From a checkpoint of a small mixture-of-experts model trained on Wikipedia.
Experts: 128 experts in each of 13 layers, 48 squared ReGLU neurons an expert, 8 picks a token, a softmax router.
Training: a variant of Muon for the experts, 352M tokens.
Below are experts of layer 8 (counted from 0) of a mixture-of-experts language model. Rows are named down (a neuron's output weights, with its number) and show model dimensions 0-191. Each number is 500 + 40 x the weight over its row's rms, rounded and kept within 0 to 999. Numbers have three digits each.
Before each expert's rows: a language model's description of what the expert responds to. This comes from a sample of Wikipedia text that the model never trained on.

# expert 8
What it handles: Adjectives and material or genre nouns after a/an or and, such as rock, pop, silver, gold, iron, common, foreign, plus adjective word-pieces.
down0:511517491486477539382455475515478516565570530557474541444401460541424486421531471509544482501496487434530532500552520604474503504558510466502505542455489556537462498462533544458479486482545508543520479479467533474534461465534543561498501485509593468529476489445522473554522525560544579468488556489512453514545502507437476477529472537435460410449470525524469535523521519535468534508489430525511591578479490539538496463541448505524475557491518509483557464493463519492576495525485430500537589506560573573507487518526437445507497524488481525529466542492450563502538473549520506457

# expert 36
What it handles: Hyphens joining compound words, opening quotes, and LaTeX code symbols like braces, backslashes, cdots and mathbf in formulas.
down0:466486499608507542447505474550510481534523535513540508415544524453498468520528541483502480471490631466483538473491555501525435539437501517541523458454490517527586496531515536498492489444469559496454547574471556468478508480517485497461524563476555520554482542483470499444460465468523452493537438503529582531530487509526531535520492448491457568521535564481518511430521518539511546504536455589613484449542475443485537511538539450480407438523428486525516466462520461492422534536568478473543553547465529552500521433516472559521448470533464535496525486491505493556543502567519488477

# expert 60
What it handles: Content words inside titles of films, songs, shows and teams, like Night, Crazy Chicken, Blood, Dragon, Mustangs, often in tables.
down0:541502544570505616507505490509518460479572431411510540481586502532516461540502488505543485532564432488535537556424432532398432453433477462514540520528507544545505516464476580500554491478502490490470531509499439483492449472504414512534508495485494452480550501512523468455561499556549468522623518486517465490456484513565518554550510499509574445499519482530536528511477497437562475501479559522474519484476477528522447501489531568477537492498544470490570516514425514547522499544490495520488523524480494511405552521533507453544520507553490422498552430518545495556463434522471539469

# expert 20
What it handles: French, Spanish and Italian articles and pieces in titles and names (le, la, des, Mont), and Latin species-epithet endings like -ensis, -atus, -is.
down0:524523491490519486523359436523469424476472497492523489448514454467564523528475500534521439528556451491515521506526489502535493540471491493513539538540525580474436565547494574451505507436559487430528524475474480567478476472520437472511506437514539445467481401517560519506526472505498534577458523510547496540539551537505440451478468478478477442550432441552497488520538512463451465570481502519500533523528591475563530472462487462508464460446480518565474487525506560518439566498506612501482485514524483549540521497465460477521522496481601476560486520439545518451480507442495432540

# expert 12
What it handles: First syllable of an unfamiliar capitalized word, often a name, at a sentence or clause start, e.g. Bla, Mu, Nu, Un, plus opening quotes.
down0:458484521534553473531517498479544549460525522503486533442489521480494473493581509514510478476581541527574465471524509446454588504499463512420511486479503539482474487514533544521488477421552463396456532556508600478526410528496440590541523520485497470477551485439512484483502440461459438508530490481549433592449524454454521464491505461531511485392454515519559482501470493500545517536459464493443492515505480475546497539489476509518491452522549520556529475491512567523549568462463468437478553518488522463543555514511489418529454474569535622492489459539503539507489546522547549465

# expert 47
What it handles: Tokens set between numerals, such as units, "and" in date ranges, "aged", and table pipes, e.g. 5 ft 11, between 22 and 29.
down0:504551502466511449524500417444491501515523465488507487464630473555581465487498487486524577587472500438476469484513489579483500447474512505556490500535519463497511495467491529438556484553497495458442521604484466423520529479480504473461441462530533514481455434504477494484527548560519462485529507526521453512540464493495513478440569462503427425470467565504484523488457561582538522542518516485529481503514487542589444517539514449442546512460595489510524548485553455559493485507577575445545540484480469507467549496433547505544529459515433520454531435503471512451530492462557535505

# expert 63
What it handles: Semicolons and pipes within dense lists: chemical InChI strings, discography chart entries with dashes, home/away sequences, and election result tables.
down0:498572517507529463483547378604447461482592558462511493503431560469502427465518518464503526522496452553550499447556500427563510544514513525560542493446485482494489502539462522483522536457419461468409489477461487467470508486504489454512427509472472487471499509443598530509489561556497485500485545424467497483483529561497522488462468408530534425469536517501522479457526501492468575477556500559497526426460431451500507483494523453475562445462520497497554500440543489547473443503557510515439517495526512490470517485406523518510446527472490475496552527461528466491485492578549534537

# expert 30
What it handles: Single letters and short pieces inside ordinary words or after a hyphenated first half, such as hun-d-red, kisspe-pt-in, most-watched, pen-and-ink.
down0:535522498591506570474565467378503545512531484488468498452611542511526511443500491444572510438543544497432529511507491465527572547504503499437546507504479478512508479536512465512427513528473515437543459451558514511531533500415428485493443514511473496487510518445546509455502479467470469539455596404475432522493565467417543532434482450560545554489491489459568490502488508479515547493457463504493517539461536549480451471528551522456436477594415512515480533511472514519509445509541484444531472525492474504544521570444472450512512508478467500429428495486539491497471499521475502520

# expert 62
What it handles: Abstract nouns and noun-forming endings after his, their, of or and, such as life, development, control, damage, -ity, -ness, -ation.
down0:500484471445499451515515426534519450511569533508483513520524508427471464530503444496559491538495434504527526524469533470472465489560480544524457513443468592484588458506495479478527517531499428467530437507542571485529443561512499423585421493528513548509477516572499506518541490539437479494507474468551478449580531465497441531525545384490453500391468473529522496520532481496484506497558457525416560449578487449519518501538508500559476454494462526496509531524540520523532484479458471474469532557480454527485487508466624451571522502435466503516498437529461539517484432488524460500

# expert 18
What it handles: Nouns for job titles, offices and degrees, such as President, Minister, director, politician, goalkeeper, bachelor, master, archaeologist.
down0:532527489516579516550562433474498515489504492480408508479512503544465462420498472502528572526470638483492469510567530470470493560466459443552519504501501479502465488498543451489535498482514461480509454485463539489473488540522438447528529503517485478568482510557511380547547523460506537448534407521472504439504491498481458488567444472481474495516566524491497457571521443446494455408520485506446509502523528464444527563465525487481525478463547444542470578559504479489538446470557452528428460501444522505476427549470492444476513504471541501438528465614462453488507466468510508511

# expert 55
What it handles: Words inside newspaper, magazine and website names cited in reviews, such as The Guardian, Observer, News, Times, Billboard.
down0:496432502512431503502498462514495568462525523489486507480549534470584513503517468521496459469498528512398524502491493513405455572566497563536493427547514516558559487583441535508462469547477540455502459504407565419554554469421499523553527469527504522468511485568490553441523497510455440499463490512501499511502526511627564493527509584475478472485533529506536488454491508435515515470491492549508506479550480500565524522514526496471509469580441484524517492555474530494518493539547542461475476489506412476527506537495484457613513472587535502503534453508460417508507452491521513419

# expert 56
What it handles: Line breaks at paragraph and list starts, hyphens, and word-initial prefixes such as re, sub, non, pre, anti, bi, often in chemistry text.
down0:467497572568478437489490501572503550517485440491487457498572469538525527484428476499475480476508435558472555517566521519409501563507481452511510488554499536548512562471465557562442509476494424451525520463562504479479455567509498514547485529491507543390488599437475413556519481495459492431484453558564495469546510484484515454486556447574530505505501497447473516503533513501522510525513567470481480502444520516423454566507555488486481463515489450492513505475480561478481526469471416490533480475530495470530561497449503423549531486505454386484464435497478482493490553456473517435

# expert 23
What it handles: Articles and prepositions in location phrases, especially "the" before compass directions or water bodies, e.g. to the north, off the coast.
down0:486407484451501509457442488513451515422525476550529448505581484471571461479465536548489475506512547587535496492521505408523448504554487495612507474457388534473545504476488569478522465506567587478486487549494502463522515475513521549480507476472438520577489499512493557583480545554470543472468498460482439530552543457471470437493529525523489523477587540460601499437530487483430475478495526485481499448521484475534546480525506522511464475453474502454454538484501606498508522524509451464440519511471583481497532497453494463534485559478506440450556495495568529520518543483477553498

# expert 5
What it handles: Closing parentheses, quotation marks and table pipes ending a phrase or cell, often in census and demographic text, e.g. (any race), "Song".
down0:531551392496541437537519543559516528432461492493443459479455534536417497500483538488492488559539464553497476551534498524510517502494475499510483501538478550469531476441504551473458523533464534505510480529469456515475396536556470530533470428491503530460482426539535448438519521465488541515479531504496529559487528511530438483531508523530436519570551517512472500559455487525496556537481448570472531534497493449485476591535446505412477524471486481507451521508513466428468546507531472393483569523414493473488571491476534543480514451562456575449510518523493424570507561498410553490

# expert 39
What it handles: Word pieces inside longer or foreign words, mostly prefixes and syllables: mis-cell-aneous, sub-di-viding, un-para-lleled, Nu-eva Ecija, E-lim-inated.
down0:471470493515510496472448514569520505518521527459540480509575577515575453494475486576504470482514508513581485537513518501478482534464481422512526448580494474498470496510571558460475556499484517453533485509441578547464504512478501435568446497483515413462574462498520578472535505455506482430523519530482529510594473464479534521488447468494556481523503478450496538535543485510485517564474477539447483527518474551469484445565611445490543490522476623569509537503493466510506554436471515567438546458486532483464499399474459536514545495514470571456430544498509549534530469478492466493

# expert 46
What it handles: Abstract nouns after a or an, often about sports and results, such as position, record, medal, votes, decision, change.
down0:516549521434511543461451493427507467492507472499523460506470535523572478485513474468442435552519533431485572550609525464546532478503487505421475453495502425469583492480555450547493494590495565502540496542510494509571410478480523485549494545503521519544490545587459517434531518503476487532522455525414440505562507554537513491499448487491532560492430474533405503550505455439503491515451505527511576469483497504560519551448478476534547534548437509517459563514523439538496540476482502511453558487539465479540519501486454469475470490509561500491507492515563497502618530518538450503